python train.py --n_layer=8 --rope_base=10000.0 --train_tokens=581100000
Below are experts of layer 3 (counted from 0) of a mixture-of-experts language model. Rows are named down (a neuron's output weights, with its number) and show model dimensions 0-191. Each number is 128 + 24 x the weight over its row's rms, rounded and kept within 0 to 255. Numbers have three digits each.
Before each expert's rows: "comes before" lists some tokens at least twice as common just after its tokens as in all text. This comes from a sample of Wikipedia text that the model never trained on. Tokens count by the router's weight.

# expert 87
comes before: ",", " (", "\n", "i", "a", "'s"
down0:110157157092134128129100136161131127165070106111097128105162124118109115119157166110158109127124149191098132106124154118083086128126089132104163124125133131119123134128095150115138148103139133152139149108094150090095167104138124152128134171144105107124131150150177120113124112142165148131150132141152154092110116109161160193104111072174132109145122116133129137091150131128159111136080109127152151132107118137148103076129127159114110141104127145158143095129112134141172168107090107109118152081101119124126132155117149137084092146079119136137098135164119108126110128181106131140
down1:126148087142133123125121135155132131120143119131124161139144125096120156153122126133151134132161118127132182141110167122140134158152162131141121095114106125131119147128080107164140142155121088135109108152092121129177156077095171092104128169134147073127145178150126173149168149128104167169101123130120097163168133074115086112096135111114130119095103147137142049132128106153105092098125135122119138113161118148140133127095119111135103137177155103131101120112127188106088113110099134119131154117132111121130097111104124099143154164135150130091147149103107152107146150154142141164
down2:158120098112099136120136108099168079128125085142133120127109181140132147157119144136130091095157106143140103130111132080122082161133143132092148118116128137120152110130108137123146111134123091121151153126145166148117102093118129179128091134133162111105140133110115141163170102137094133139171117140201141121117160141127141159119104131144119119147183159101113129170114135055102157142115136124129123115126128175110147115116129112095143098159138170129148143096142121115128101122141109161084109096130114117112134125180116173139129166138135092126150148117151152151143127055112106087
down3:123159102101162145127155151130098122069130129125151125110173119196118171167145130157096140125105158100128107123124139135094145099142117094141134156121095174121127115151134143117103146136146122146152139161129088148113123151091115089095095146135135118153111120126115122101128154107087124133124128108150135120126154144119114121104105142153129140115179163136141192158087116125190114143124130103128165106123143148100162116153137121097161144158132091142121122120090099152085152087123136118118139123129103165152083122131130171113134122133135170180124134185137121092167156089155141118
down4:146119100145098148159135135130162154139116179148181108122145118129139147114163161133179097164110120128096103148144127105165140141062129135133111183096150099129174130120169120111120132167131128097095097126138121143133085096110140137104142142112095119157124115125148138123148112152113145152099118163140104115115132103099134101189087132105154104097142151104091123121131104136132080143114131142132127147088151097154145105117131114096149133137155091167064142082084142148122107081112148119119110159166114105159114095121120148134121122130107082106103092121141139095116132134128144114
down5:114159144155127106111134107095101114142116070130122088186121140136137127135092158122101132152117197132109114148166163170130149109120130128075152132126098104152131139135133133137123120141114132089156146136125125150120112119115161112136166131143136117130062129105139123110120116146139155099083140139113122109172122111111101133157095188102182097146109132129090131105115130098095146130126113119140141128096158080120078116160159111144146105159102136116115101101103095156177126091123127162126160137100172126104103118097124135109121123124139139116102137170136176128087146143101106084
down6:140150112110171074140094129137128173173143165130156134135126101153117127113158166165121152131197110106138111110108128133120124152123099131137165100055117172096148128077128126136117133097139119127079134109119104125139123093136133115119106147107096149099152108128091123139120159155165129103104115097128129121127131146154098076128125117110106123122106175119132126107160141140129128108129160159090105104145108096143081110099118116134070150100130129150112114135121131150148074109089075132147132138103153121113177161098102127135109156112128171147122126105136116085115095149114104113
down7:158139097071129118133091112152150135135126145117133107146097125122116159098129089134115136161113094118134185149126127122168083126099153134126143141107079115111119151093151067157091167088148166100139112142155072136119149134139130116135084097082096156141116151119147161121122100131144117142151188161172119155132136100130161134151112104164116134086132111105136136119136117122105125099117118145099137135117120123138101169123106091096113129129124093130115106140154143113139170137092161119132147100124109114148127112118143127177153136127127130088139148065158149168098108117080118149
down8:120155104113143079133164126113107154182115117120133115109164146158133102096124111139136161156134138133117117116114121130099170170192116092093148110113124166113131120138139110160123149080158133112109114152143112146121096101108088119153154104113077088114155120143150118162104120121146142172116128130145114136131095108094137143138148111116110108185080114171145116109129164150092127157107136111110135129074129151161106104132130101101142126160127180114139106154097107110166096156096114115085147154145147106138129143149092156132117111088142132148098172148121150110118105135095117165
down9:125097102119199164126104117088063084102132109127172155124122133157161130152162140126132123141096132079118123171099152171111129152137159131109148114132125111090089149100126093144163089169143135142130102143152067148156144117140153136098129120138123126183139133150092122076135182132130112161094141120085123112145150101114157174108149168124100146126114143104120118158131149112087103095159135152100122133133132144131155110120092115114139162133109163146145171081140113156146126100161124118148135147141111117163113129158148164132146114140099135123106133110105131128125136130121140130
down10:159113165131139142124118127113129103086095150098084134165108111158161139145109116135121154115115109139155159141101117119119154134137136099114173117113103105174101149166116107175153103124121109153108133141111135131179139164154153083113113110138183144086167124162101169136143116134119128101154136159099122127095141128140127097115125197106133124148144154123138087146113109133086139105146123126109121098123148185068125136075074104171117172151152134140106142078141121127122105172122116108145143105112095154147145114148121124132156152118120137156149132108143130107123088104143111110
down11:144153081107117185167076121132096123113132158071155126124135106163117123151147094081122123110152088151144133133127158132142123144111124122106115144118120168120160131125131090122134120126119121149135161139110080128123172116124098115084124125150136098179133170100089159091124158093134146140154137098141116143082134110133133145132089114166118124108130152125162136153124158167099099115091172116090132177183116068109095165134135142197144166135122131116132126128160110115136129130112140114142095145108145129135128086121156124134097120152125146105155105148110132100158094139120131134
down12:105135102137153138100098098108118089108083135117129092186151134150158149145129137114146101079134131130146132127138146088146131141125151122144164122137120137129147088174095160101148113157104153078151103145128151125148128146131159113085123089149142098122120110168129119150168138150122093091156140105126174142056131112108143132142113083134143138114140149084121111164161133095186118126155133137147126120122144146095131139135116142112146124137100132147154183100147117121099140119145104122144142186122158125128079135152141106119172174132130142142105109172149065143133132111130153115
down13:123100154094107155097113163115123121071132131125108138091125119135134111141084150105124128089091153121145125111135117143108102151146139127115105105140096139117125119150131166100153084163162148097078140103090083178110109124100125133089109142141139098092135155143095135111131158140145150133129149137113144122093123120160124148111126134083103153110129125111142159194094150145163130114120151103142159119131117109120131089114134147157170105122142122138134141109114112150103170121176104075108131091163179119156115173155158128149113137107080124147140125151098120146153115088118184152
down14:108135143126124103133131148129133150151099114092146172135158137142126137143128147135132128139126115140145133158169154156124114133090080093133120094151152110114161161113138137121159085125119156116151137136110171104144126155157123135139163186156148158179132164117114125147092105139176123114127122146214154152110101095117113125117133107059143158091127165124128148149124101124118137130091137108125176151100069151114079089155167162175133140139150150132123139130154159156112147136143124129139135139129114116118151150126128131056112099125118140091099112104124157092130122135140148140
down15:141143144140151129150125119088136152112141118112100118143097140109157154121093114081150120094127146173122054091096095083133111125096080103128134140140129135155142198113084135103080120097144089089141147098118170123132169149166133120132115136160138098103178137097114085125131122164114135106179115124137150117144128141146119149187118121083141125126120115135151155093090104148155135124108093181117161105138125118115151169143148122100114088121144154160125118123135132117104113150162104152172158102113160104115150156110132114130119119126139133151140114112138105125143149142154136137
down16:124132091154134097112132117124114140157172163144129107154132163105116121101133139110074161154092096141148099106108104103147169119114129136148137146134104069166132110090130105140131142110090151071095098130120119134153092088135108132149117117078129101128113087144155138113110096176091146107153157139125115092161102088166073093161113140136136117107095104153110106107139124096171135133123128120106142101110185104139100097127111133145102086134114116106087075128110143171149120150119150159165139136149103119135149124124119153150155141147161126128098137119091148131131133130123131136
down17:130137141133132106122091108114131157141126139155092157156131149148082111140147134148049113116142169120129077137128121145147130115139101125103132187135099128162143099111102102108159159151089103144137131116174161127141112158099118141118163170132091138146142148134189153112155109102165112141125148135151119107107133101124100133145127143169100134115146161102126141087076159182129122159124135139140130116112135133115107159100130117139106111134144138117135118192101157125158139146114112145125127137098132108137149112134124109132081145126171171123162159072154147100083119163113088106
down18:133127104160146078113152093163110162119120146144138112144133136095098133122095149121163107147115140126107135167103159124147152126099107139147153129105113127104107160165125065112120134154110167118132111115139152165125112102069146117143132092137133131151161149106123139136123159115134118086136127092109140090097154167148147121141093127136134117157145136130088102161080164150102127172130173126137123136111140125127088165136145138104115137149132071130121156109161086144187118118103134124154132123051121160141158128122141110163149152153136149157124146137184095142083133113138120096
down19:121092150136144118147120158178150139118131125086145150138082104155150127187121102128133118101102105138122157140132150134131138089185138164126137147096141128157125170129113129115116136169116124101093130159107149118115113120128130088071171113112143122089129135147112095118126120130108149157110140127160141124163147180142174153129134096136120144168123112139155150187096073147103117152120104122132118168149096114107175152126158120131169119171120118126188116150140071136139125124161137117130108119090128149115130107128120151123106123164104112105160090152139116123170147079123140104
down20:129126099125135109148123124117119160183153135143140117109106169111114102113111101154133100153158098166144147137123090096155107091115114176114122110103154100143142117111133120142127151068143103177104085129134173166122135136154127120123147140133113136114159066106132161139121075157141103124171140120176099100177132142138152121132147119137108135154071137173146148096145133123088151144110128133109122129108138113156112141111067103160113117089144132138128109084096179110111128166110136170134137146138130067161131128149109137174149134124125100105123139127123138114109111136123087119
down21:124108139146120121142104152161133122117125149131111113127104128121101110125120098109108152100149101107161144122116125114128135134086117100166122133153122047181122114101132123074134129122172131168123105128102124147105128137167123163084103165132122103115055106098147137165132123138160123103116087190120127165136111140110128068128127128121119125156071127119146095115099129108104169127158172129128102115128112127150137131095107115110129113185118132156138108098166085148134104149133105104114151127077078154089118153112166127143148149145131139141119138106160134104117108128105091129
down22:062134138155144120110178105187150134158180119128164132131124109115114089095124112131086129139089158148141154153102134157188156149112115097125129144117157142121132162141156109130118111135150129187149132120117122149120110116134115116132119129113139151142121088160120138125126091146135154099114133117132103123128107166130121139113139143140136166118145113110134100095160069154107130079104127106171112106112120126141170064142168141113125104106096123065112099122087156126151133111131108161109091111141112126121111099121116136135117082127156167127112133120102160101187142144155132168
down23:119143119123126120142160134152140134109090158116136122118102085139140105108136099152180178147150158145135167132126131100123071096182111164166136113100080103067129131125188109136115151146099142135083153147103144143158094160156147123095107163103115142119140113126120145143128118133147104147091115075130121113116114138134151147122126158142097109117078157105157096134120106123074113108103118111151132144097115123108098123141147126133086180100104140124128133132127128132179117133124127166142180120115126158129147095147100133129125104110147110117091123110092180086119159116129122158
down24:105125136104135127146144157156144173131156093117121104112160085073106136131127146140151108121171117149116102124127100150090121112137079127170107142133129109157140147116090160136147142107108112119146167062093130126117122164113124121123137149090105143129136144148134144145137145081146143145141089123135116115100138140130139149092167128152144099065133100086122158081156138146138103125157125165154123132119146155149104130143086171144099173150113124129096082183164148144135151128086155083118142113152077128158127118114127140151110094097101156130146148081143132131139141159115152131
down25:108130122117123153101133128145121049116137131069083161112134110177124148112156128142120114110094163122143116119118104152104102141112109098134118148182097133101109148118124105134108135136121137111090126146142156107128098153152109147101098131150154105126117128118084124119164138143125135130148157102108135104138146141151090121112163125162158132146122121127176161147109161086128120126151120155096117161084113133102124127151110137111100128161150150112085109163156157124114126141140192121156124093044117124142159105109109139146105110145106109119164099107064144150120118116096134085
down26:100105103093116179144114106100124176151144154142149119113095144129098144093109106106090091142143126142137107140145140137166106113106124094123115130120129122105115137110126144155120133114141104087134123086124101124183141148175144114160095115206144133132082153120094112127137141122116111161163143167106120135126118117151113183099156120119097145147111116138128111131127117097173134111158134092147104138131131105140146130119203120117122136155126142081109100145137134101166163118133117119114118122112135091130175140087173113054152085146123081099113130118118153149155123129112132125
down27:153120113142103084121131145139119160120147117160119146128120134109093133134108075109093160133118129164123153107116088121142116108139150115139119108173149067178143160133105126138115132123126119139104155106128125117154107144147122102142152114172139127102109148159112123155129122122152086139146131155150162145149097117165058158171127078104115134080092123133170113121199122137143149150095110127093118120109093082161111138156167108106125128140101162096149105157145116113118137126166155131133130147109152156124140137110114132062139065098121101139127135127094171141114136137105137117
down28:134105140099128104124131102087102103108093118102136103120167124128105138114103144105092120172097143095150141152167132141056158128161149120112158077142130150131133125145154148141101104173157112109169112137136120183160122138126124142130160164138125121102165167088111144100091121122131081134107144120114153160107147142129101173120128148143126134125117117116095138193101151152114082111170133098121129162114136139160146159122155153119143146158092091095121134097114117139157108086140113131125096076142115146093106124150081123114111121157137158135143147132139097099148162155133130118
down29:137100114157151117131120146154113124091121159157126102108104099096155129153125106109157132092087112116119117154172149124148171106121092121114138131150119182135127123126080167112144123167079125097118095090118114150117180180141136108085115131117108122080149188119096112098115133111127085154085091107131153139144127138121146101133145090133155141125103122123148126160137132133120174097130137136117101121133133124107132140093141127062132125160114167161142131093158113162125144108171123164123145162146183116088110170148119118146101103107149128120166097129129125124154140130097133118
down30:169084109182154085114114134116111132105182106135153113137114156105145168129109110142151141100090106142135110126126142143130148133136135103151183158163153096131077149156101081140102183121157185128123111140134129139097163126130105155134148110068153105158131083137163134114128122090134137100071133118152110125152106125102146142106139173138138101161106172122120132126132171102115113137100133142116113132149146133130142159151109092113081105130096113158117111122155124145127147102116115164081175117094116134121146108157111135167160116117163108115115123150121128144141159141132143106
down31:161119154101116141121149150095140091105122113107139110060131111115112120143115070116145157142119115084096124146133098144106079135098131125141063156087146174068128112103147176126171111113120104083115101156138130126170144121143148164106121169147129138121132141152100109156145133075149121107107154140124090139112159113119136138142146178137142128149131135152116129142109147145075088135155093131156115151132122123111173134141144103137140148143158095138138142152144123144121136142118114081125147110150115143097102145158154117113127152088152131141118140152130110183123146134184164149

# expert 138
comes before: ",", " of", " and", " in", " to", " for"
down0:138166157130158168189126134133109077105120110115079113074158087151117177091152128128112085147123163082102159132147152108116102127162101098103107133134104156108110115092115128129068145147090142147117166118143047144138137141166119125123124120113122127148120114153093132101118142130141135113146129165134140154133145106146086123083154128128139139128111138106155108155111111094107090149135103127126146128153128155132150123098141153142114116154154122120146154101119112122101137134146095111132115134154115108128133147146082183118105098150120173156165111143107110136134080131085114153
down1:121162166144145139115091101146144135135155084111105133147163136150158159146075120104127110103169113153138181107103153143099127132103109178129128122093091148076132084159136125154168143165104132110149143109129133139138113168103121138097143125124130135131122119108131139162130077078155121136109127131149126119127192140166122118095125130115124155159157182154135145104180082136110111152067137147110125140102120122101149146141160131142050101144146125134128137118126151116095117118135133107108140142132127123154134132088123125109165128127110093119163164113147090131108126118084112101
down2:150148153132105143140156134134119148100141107125117160160073137150121159116131119130085091100132123123115120079139119134164133123141133124163100126093132152154115111094092096143107152113086138161159132149168118174118164067114163169118168173113118159153140091105120130116129148133145128125107127153132095108133111132166100066126131123112154111113111150120133132109157131106141118134147094116136107123139098159115133146090114107111117119143117129144096123120082120147089157090084075123112124137086125125087126131121138137137099167168119105155083206106118141125157141147101104104
down3:090115166128148128146131168141167115134131090109134093183150154130151109124128073120120134157071137116135121144121164188168133156142124137097154130132140138120128111148139134143166081121155191120105130126080134141132165129129137118136123147142122163112116101125140102147141129125119133136146117146145174171163146158080130161128161144147135156130172156154170134149126128141094145141126151142103112102147114136136149145133172080153126109132109124121103170102131090132127180162170196123123139137155115157125151143113165135114130114081147121122139143119149153150165138074126127120
down4:131139116114142170114178124107132127171111141114115109145140140132139170168100091094117086133136167136086117151150130143129142086141151122099128110150157075129125090147131106093182141145149141164139142150096103164108117115117104138138098133136139127158142135156156127121129111114111125137092170111126151110127141107124159136123168133134095147153099141062137133142151126127108127099139181118125094171081148080118109152105176163080126115107143121131139158112130101129133149115123136157108137154125114118104161077105086137152174138140167126106101106123130096116170132092128179129
down5:141152193135145146142094088114159127158134082096102131140089139155079122107121133185107100152112118131165146138134115096079122168109144119112107164130138125125136109140158144147103119168100127130123124155152117151125105160106129142117150131147117113147098133122122145097138131119110123152128119108087107102134144155075120131093131125140131151119164134116128101105127148183129144116127087120111150082130173121136127174086119119111117129139138136127101114170151169145162112134155165145113125145110122085158136128155068166119067135122136100146147087117134074130110116108099143073
down6:120136095080134103142116139176122144179127129137140109127142103085093141128135148157117146107148086137149146107166142111124106112118137129166171113123124103114109119057137138099171132135136133145137121129110088091173113115099159138120148083101130139141126142096160142140124088126175112145085145103136087117135091117136137148148116136139092093159159135167122134085109134124118111157112132124117115120109148158143121154176167137083126142118100080150111098121080170139175136161097130119109167107148104094112099110093120146140136112091159153105139139107120144155123110150116090104
down7:085104096140121152153136109092126174207140155103140112111107067154165122085143137096148113105124093156143127135122138171102138129133157158145140116124140141105130110155134167120119093110127161194114095107097124158110148131132118112122130136149093157097137107054153113126124131155104150131118113121172130089149159144134184156074110107129136150124112118167117119138125084133160120165147122146127129108165125164112153144119136157173117142151082143176152129149133126140139125142146132124125149120177118133117083118119135137132150125145125119138118118094124163152136117102093152132
down8:177172160146134151171145101098145122106163160149135160132139110106147115105139100105108147095102149155152104146183116162170168116082103138150135159152142088146133157105143093111145156154083123126141078124155142182144127108095103156104158108145152144142152116146116100096167118158130109093103129174124137121143131146142105112125129138146139128130095135102112108117110140128165106131120111108133145138105132145144179094109167143114134098129070099121083101090119099143162103112129131117121100135136132143146086151130128132127111139152154121121111094133080131110188143102150122120
down9:071116133102126103106133107126095143107106101109125126149152128097128118116135147157149112129151092170123156129130118153155096118141115116140188112125117137163119133127124128156145140121125095059132132089164112148134116175133147087139159177157102147100103142147138118114100162083107128080158117145157126165150169110144155150109075158109160093094133135084141167132145153155080115149161139166102133123171126136089099148139146119130108156150104134124100117101118101122100093091141118133131134133102099165146114116165109121083130101128157141165132096139140123125122133113169127141
down10:158158132106112055083128118133138135093129130161081131127138099114137059134069151145141124099124094114136178097112122133122113134145113128160168127141134130111143141123126103123105122113112148140102126142110156156116078124083151142099106128168137074172158091132137120162139088123133156144120115132100166110145114142126105125166105086109108108103106122128123085140112186128158114141121142101118122083133143136133140101077113117139132128146140098156151146093115161116158105112082126148150139116126181116126115127118089172108113155083110097129129119146142137162104117146148107126
down11:165157149167132116123132097079137153140092158125131125131149115151081128139183152134113121103127127149151084160150169119072127185110160130137137143094157118086121156152159120131121124113154170124169132180134104120109141127135184132115143155146097122151131093159112127125093145133110096078119129106124084126117077138126135135115122151105101129130130102153143121111136139138113117140097108090136143120082163155123120134158143149090102152101088122112084107127109154136154095109124159145187119156154093110113116117167096141113104097172166126135119107113142117108120093135119130117
down12:136146156137091154140120141134096110103139102122104114113142088136120132161143106097164132098152143129150102117124089122151116137132114101173119139142123180111132122096148143138072131129169137118094109124176124118160103157114129127090068115092132137170166121137112097136130125094108154134130131126110126170149125138130090139146133129126149141111166120122129134144148141129125129148142128145111113131149164151143163188155105136124126133108116101129118179112191151088103137148166072098120127158137122150160127147143128091130123104159173112131133083201112088147178102134123142086
down13:096137116149126090115109175103132126151126135120160110126100112097105140129093109161127108175097145131115107119103144151164101099142079154114137093082098113162123111166081126122142121122123149140169122138127152129081122124168074111139144138128121096116114112100139149166141070113124084109141115114138138151152109130113204127122157115129112149151145115132173128115098102156118145102134141131126120122162107097129098149143132119118133091088136122124140100142139154117170120155106166108144159094108140140066114122098077172140103129109125128139116168117103118102107137186111111108
down14:159119090135146136152149109098099135092119177155130136123145146129105134138122155105197128099113163096129135132095118152131103113136181116120093103082143120152116132149115137158076137149145137134144128090146121126133135122146137142134097137118159143114141123117123101105165115112103126165150119122085156112130148074119091105087106152149097117143158164147117075160162136141139148121135097105150174095141118152111178122126113173140150120115127172149102126120095133099161141147104102127111107144109158140114167118112111149144190130135120163173101102175141129161148162151131093134
down15:115100118118162110103111116149121126112116161158142109153159153169119088170147157132154115112091127096134104127147121133126150093184140145119116125165121131165125147143145108120126056156127116119145127174141142139117108071169131141077141125128093085107079138157125122121139166147134137161162150168115113150170131124136099150138123145101140135072111139102150161129120099147118152100119074144168144143153118135111124118096125117105110166121174122099160110116066151148156128132113145126097101127183143150127136100096138122129120177161144124121139141105115150145135149155118112157
down16:154149099116135160161097134121127136101153146158162186161129095096132075145127115142183130063136078154145125047093138148126110156128161105154089103144118087170127123125095134116158170102136139091123159123109155140142122131146132158152111110134163114143112099140141153142136147098148143082110156137157124124113150134140139137144122127114116063121129121164146129094141127114099113187109132133153127107111158113139130114139123104105146089091125138160161112175127114120113118118126112143100089095161142148117156131143110141112135155113131131103133124108141107094157165103152110118
down17:171100137118118143161158118074160129108072132124189157099128124124160122108114124122190154152117120118138078110172118125143112159134082175108122116113141138106093144131125145096092109146158116095126086115162150123134097144139115125128113124109116136160136126136138110113132107146139139133143113105161124126082125164159169140100106137168161143115107098136140152113150138181175075089145116108112105136121120130130121136096170112125124092147141136150130106123144129123130141084097169122145097110136105125159107184145134090135139104174135101101098101172143133116113109118144155154
down18:187137114103111141135104123104127124116169174173113146137140150124098103109127157118150146143139103149160140122148099096138162106145101134165145123111125107166153152121111120150115178096094120122083139095101156124098129122155122127111126140091095130117157156153149170131089102141139124110084169122134085130152091148152133140163128094119101099112091105158074149137117086141138126126147117104143143141136103113159140134174131093122116099115137088149093108108161153090150137108104124111125127129109161104101109096108127188155104140115117099088121161133100147139163168172120127140
down19:107118153133080150152119153103120105167163083136120126125154102092121137095094144097145110117133116134135101101124126152119105145132123083123091150118121168081122064150132131125127116115081122165171117126173134127151117137142142109139113157148132098155161105156107084121124142079109158138101154112091129115124143160115147130138131133149122121114122146103122126098121159137140164089125149162169167129140080151120148112134130153144167129154104154185112142129139147123109120147183152154140121157137069101128125132113181105153154177106099145157106164128131145114082128141127164121
down20:170103089143122076100127107127120137113112102106133110149146103153110121136114088130121143139126110168124172132097148130154123129112126156147116170121128135166113151119140050191114131074121100100131106127147139118147133112105142106163122113118104101125172106126139114115111168121145127127101114135139052135168111149072106102122153139118157085156098126083106155137101128120121126140129110145142124106120159150122132120111121113129103169141135101133116106172136139127184098106106125132123192119123133151126138105127059153153113108144167163142086122120145138121108128115101149093
down21:171166126139116111131135083137098101109177143143067131178080132111138102135196121135099139139129136186122129110149111085126112148128146158151105152154108136154175146136171115148146144135145113146122149166125165086101103101131114137118103170145103102137153143111146101083162137092145134153104106131132155118162130121111109130146126142135135119151092123148123141135136119117143176107099134137103082092139131147138147171123148109114131090146144171119118132142163116087126115198087117154105118077113122143140148138145112124115152124124159124114099108147095103128117136134109078136
down22:172142164141141120080131153064124157117114160108091140133107156142162118157155118125146125100089143110097106113130141096147118155104134100167097138112133184134121115134121111112141165118106158136101149133137141130132124127090094146099138117133121122146149123112132107153155118107103152097112131171127097131080150130155124132137135137151155127100107150099151113145139114131080114145133154132140138130123132102122089138150164039164155140107136112135141131134116129176137088153100095131120103165083168156144166114160167101097139132134101106133074106121101083139131108096141125086
down23:154122089201115120102101087117171075124098158183121147149117113134086158126137090111149134132163153126136124133142097114176138134169120128163103112144137122164120154128131132174075151135174112133117129100118120120098156180117098124157138108074144144134125133155171144106139150149101137118152124081136117093166131149130126114131090116139152166162092099123122097108126137138132085167138128110140146100120154128105165147109129149140105148114138142098132100157132102142159130162155132148161152145138120133168153135126120141155146142126152129132109125152060127108131137082132111112
down24:081111115141149092123181101111147104131097114100146105131148160121133119115101159111120159133111109126092132117107137131087175111187111131118138127121166141143152136090117115186080159161147153145120141109104132142154104105140096142092112125124137140135125133151154151103060101132116106168116111132135128131135120114127109099120161112124127131160129128142129144121125139108100142103118105112130098125119158123111140124085132104083188051160114138108132121102118157116158117137105138101138147139108166118145137153101119134152155082199084105134106094096128131168144169125119098150
down25:122087146148136138135127102127098143085140137136090145132137167124119107116133132102113141124116135166165133106075097155127115132138092124115139100087152090117190114161071114177143098173120132107142119118105100136113129103111117124143147160164142194159101153103139153109109121129118108134128145117135134127095158138098179058124130163095126124155123163093114134129132132138156122138139141118162116157108130132107156130130076141186164091154144155159106153148144094138143096098134145119133127140122170151157147165117132156160086111139123165128135155130139122143155122161158146133
down26:172133111134119099122142119136173149173134106131116114105130133164098155115077129143125130127151126154123158136096113102145149100168105175142147103152131101174135156098105124108137139121100137142127123105102104133150126136144106145156140101093134121134139128128160165148147099176122123137110158149102121119113123117126121121136143111139118132126066169182158078067132115146122108160122113085129153163142129132177120123144115108131112101118151109101112097129097164098176141102062105195127158125155133116091112145083091124125108116116145103092107141108104112106111140128146085123
down27:130163059061093132144084127174138143131177112107174154073096105124117157105145118138101144149174106133140125103139113131138115134125132163126109125131132107084170102109123161107132118138143144121168145118132136110136140107167134136170154140125133117139114171097114143118118141073147107134127085072147143117109106110146147138101140112127076126106098150157136146126126153109154146119102153131111140114128089111136133151145131102137116143137101167124151175166103085096102141139142134107133091162122104104154115131120160120169124111111117170130103164142147165152120101107136161158
down28:144090171046137123135132108137126129134144135154140124147087129147152109123126130126107137110115137143134119148134130096101112094126160113106124135108120103115124150109151127107107183154117118144148120072087144118094111116157157140126155123077132131145120100122138175139152067119115154141075161126125109128130099131133086165119178124121186136125087134083108086128131091187131143117134161156107128092100116122172118129104143130101174077112119134149107148128115121088133145175115100123130129100108112098153123125158113130097114183129141101142115150136150136096100128148152145131
down29:124200140124083125127144111150135158157122136145124172153154128115126165098149136101122144153100103119094157148112105113118127117152131140150171142104162104153135184084120136142124144106116117169153129101109147099108084119133092125122125127111094106109149091155157139124125121130145111115120105118100164129123113122157160122137074135154103122071108094126114101109123132138111134120151127107121096106121117144147131114100115129100135113119120094171113119113093169115193168131089135156104185110131134118121125170087115141084108141123167139114140124177159108186097117153106119155
down30:065103139062115126166131138149160114131167149130176099107171130108122152121124124168155093136147118114118144092123133142119130161125125112138143082117123093089127121119147150140142087115156166132117128095105168130142151136115103152122114174155152132138111162133130186122115054107104117129110090122124124109088116134129142149106141119137111152107128102164110126087113133164145094073121131099161116132128151126155113073101147141121153142142106148100133114160107133113126109108133105116095142110146106103098145173091149144139123112149157136130136140101154166082109146178124148153
down31:149185140124118182113111131155107075105149113143142123138119129136117157081106116120104078153093155094169166100139145151114097119091117175150154161117142180122068114095133133157117117140103117101147075110114144160112164127101138107132099099147133148075139180106130151102135129117138080114115151094144122114138142129157160172139111124160125132100108136119124094111106135133149146126131130079111118114123138156099149171116093107161136110166106143100130168149145088130125161141155107146137160135116144117087124145116117143137128087113116154124128156117141125172132138110128160124